Weights of a small mixture-of-experts language model, trained from scratch on English Wikipedia.
Training: 432M tokens, 9510 steps.
Below are experts of layer 11 (counted from 0) of a mixture-of-experts language model. Rows are named router (the router's row for the expert), gate (a neuron's input weights, with its number), up (a neuron's input weights, with its number) and show model dimensions 288-383. Each number is 128 + 24 x the weight over its row's rms, rounded and kept within 0 to 255. Numbers have three digits each.
Before each expert's rows: a language model's description of what the expert responds to. This comes from a sample of Wikipedia text that the model never trained on.

# expert 61
It responds to: Word endings and surnames. Final pieces of names and words, such as Villalobos, Packard, nurtured, drying, plus common surnames Smith, Johnson, Jones.
router:145126124109110116111145113142098126142123068131126180096140123101150130102097113105150102148097108115157142136169153140153115153149137156131161159123128162139153126137173134065185160127144109137149109185148130112138119139131146117124089074135119133093129131128135114129150117128140130122
gate0:120111129099115089141141118106138127107112111178100194132103114117159106115095160134174132091173172146158103134096101092117081113155136127092128129118095111132122122125140117156145162135146123126110126171123089082142129138144102137131122129156165123109170138115127135111103120119143163173
up0:078084115139148114136102084126130129098165111127127139125086148131132139132104116152114099129124145133102145124154119107102170137124145109121110104089103104108122133152121127143117138150098127144167141145142090149180139098152096157095131124107149099138117138154152166118149136133107140122
gate1:183109134080104146104117152111143086102180130160127174132099136124123155120117108161170166129140142129140152145096136107119126123176157119120114129127145104097143120123137113137169122098109138118169110095106139111116122136120122139131165151136104144145105147155127124137130104171128160144
up1:162104157128124114109110103134148119109143126140139148121148078117147135103157105184128125138137105136146182108154136140143154143154148122149159155152118091114113127117094126113136132153102129152134119130154128139093131150125129096120138106082145141129126150096112114138128150118077135095
gate2:187101136093154112092152123138137135125137134121134172121130139132148112124146105136132173155136127160143125148165157143115131105146180102141149148128159099147134131158149155151089119144136109089172154135123146100127134092104155124146110099120130146186109146100117141106087164144101093141
up2:182130175118174117179137165171154134162137100121096149130117100138177111121135149160144114171110124162131129158122159120132136107133141088078150122167108049097131150139147128123135154144119125107125151132141157090122125128115100122103127116110095144154144124118161114117127122165108156112
gate3:112126147133160125157168104136133129155107107128153146130109136125159127074109107084139125116169085135128105125145108109110129136124095118113134151127142165156141163103086109125130129199118120121160117100131127138129137117072138083130095151158088098115142145127161135145085144130104160162
up3:126117087187123169135088146124134101154132133145164099094111155130163139097113138137084126097121096121154137112154104099156111091149109150108125162153142148126106159100107106133168118159162132152142086124130109135092140125127104144151161112146149147139102093133149093135100111100146120166
gate4:124113142119127129117118149162061118134141177081135164107150172108162116120090162127121136140139110137134099130121123102155140129085127124134154129115122175176162139167132115146102106128103123133121114132103138191112132077096116109113118119125077146118121130132154169100098149196131143146
up4:122103161118132142131177137105105122147142091113113108086111135099138129129101163172120101134112153098132094169129112106124100090113119187174135119129130132120118146107123081106090134102132148115096109075111097099119137132104136134162142147138139139118125141123160145158129132123124134111
gate5:158104137103148133066156109131124096171143101091142148122066117162095151142110118128128125117141123174069130156190100154085119106115137167126108125114151112122140148155086105117141136145082162131140130084097142107100120153104090135116153148168106141118146103145103110116137148115122138143
up5:115142118128155156105127153124104120133061143108168094113145110175105123079115141093130141143123117175162118138110117149162138132123120148135165139135116142107112131114155106100144139165144104092121166144103123134140144094137142097114162177121081117108110121123137120119169107085085106114
gate6:166115156139080130098141072106139139144151135106137168084137138143169171176139139096171089142105106123095164116115159152124142084088150129156110125104137136129146116103114100158164119098093108122148160139127103154149144114160125077164079113130143119162161152113147144122119143117113137110
up6:153148124087115100131095139139083085104150123119134091135115179122111163154094131113095139141135153146140164113114121132134112145134118132122091128139124131140124119109126155136110147138105134137126131148152078110134140142129114139139120158092098085133138129144075104145150101156135142114
gate7:087103124145137088154135081130117159169111160100140118125102140136145102139115064143121113166118156126118131119179111123146130106109145134171101125149110158158140140106092145151137130155127097125143140102124143121151179088110126126117140111158138120210116131139118115143122145145154122127
up7:152144144122134141065091139133094159091128132113106144147142129094178109120138168150171147081169105145092130127110136154111120109103125116152144131163164121108126138122104121136101153098101133130156113122094167141124109147136064120088107131179158124131137122140141104123143156136073134167
gate8:139128126104119150096164118104089174132127103117139141134158153115136176133122079155142144132135133135161110177120167094152108130132139133136140132160126150136143118108161147108121158120141155058147153091136120125177136153123114101131113111129110162121132092159113093159118131109150111119
up8:123124121106134121110156103142136141090129150132138108159137078093091125122129090117151135124082162120147093179153169125119156147097163095118116122115141117148133121148138142126140104125138129137099129119110107129098124143138153131114135133104119108142088078091105119128137150152084112121
gate9:135140119141137119153145118127115112117125101125148163101138115098097184098125113121093115109151149128114101086139134134145113144125147127133102161132148158115118074131124130116112126122120112134101183156115136160145117171104162114108176159173146144114134133124137139133112124125145130078
up9:147110143136094138137111143135115083143119145105124123139069126124136120157115085169141130127165144138114169142142096126136111128159133125126120126151117128118142109150098133124109123111126165132136135092177114114129098120168121169111124122135107132139148129133123103111133162115124161137
gate10:131140139118150152107127086145098117136136135059145178115134138114106176101098149142070143160138152130137139126067104133114136096109154146134142097107139136088123095136117101143123106101151135123131056100090125137103075136101140131125129123115120121129138112146162152135118150123110121144
up10:115124136122089152155121125090127157153153114132138124120129112162144145132113113127168120104130098111081127122156079151139149132140137103130132117187113147087150152148085149167141117141084087110150157077122099125125143147137123156129143094190107112138147149139111112115183113162165142137
gate11:167131160106137110120163135171085104099113114167116146113102106127082161102128166145110137134123119104139151085116124083119137130149139147122128124122123123153126145109165099129161128134109121125150142138158124153123056133138129119103163121117132127122109139122108142140113144126093138147
up11:115145144139113096128107144118112130134123114130155133110104088105151148101121148140100136153098146117133156110100183122124143141085185095105122116086148079136143142127149169157162143128168090133115105168120150118128098154111154123100127096105160117141126160094156069098108124095094095120
gate12:130140133102137102143147143157108142141146092180162184081089113129171133111128119124111114139166131144111104130167114101116077147137136154139155139160114141166114169148140102149139160136121092137088103076138138165107137133100142194123121128159096129128153107109119167119136150138125155134
up12:099125102160155173109121137136130124131093126122158075130134148064115141140124132135127124130116126124127158149120159121120146096098120131165093126139119167179124150116131184149162095174090152145080156142118083185136115138149138090123099118141157129145117101148131151114130120132157114091
gate13:090135143086144144113093158103114110124149120118132159135144121145104126150114146090098164144106125116100115138120107112141121109166124097103118172121163146129158082107109160135123134175140104105129161146077165128114105125125091112124142167154133123129103179131106168140111129148137137116
up13:119105105101142122072144161105091141154154096151095151130122090114105109083140085136123112129119120098113135107124124137109100110157124135134158165153142149130115101121119103126114138145149143102153086148069177097076149130128111149132131141139139178114120153134122093136105150134116091119
gate14:140174138116125167134128075171140093155077116166114147147135128169126128116118132103159100107132114158124157119115089148145129156101101149142116155125149120087127085154130126118111161139133109102133160133136107135094122113103128116105141144151149130140138042148111135092132099137105110122
up14:140162136104151111104111154122140125142089145150097145127139120113136162166097095084143124154141150133124167102137145119118095122089118140090114160121116114118118120116116143129152168108125153101133111137114131097135156106133193115144152092154144141132127098140148129146124121129166120137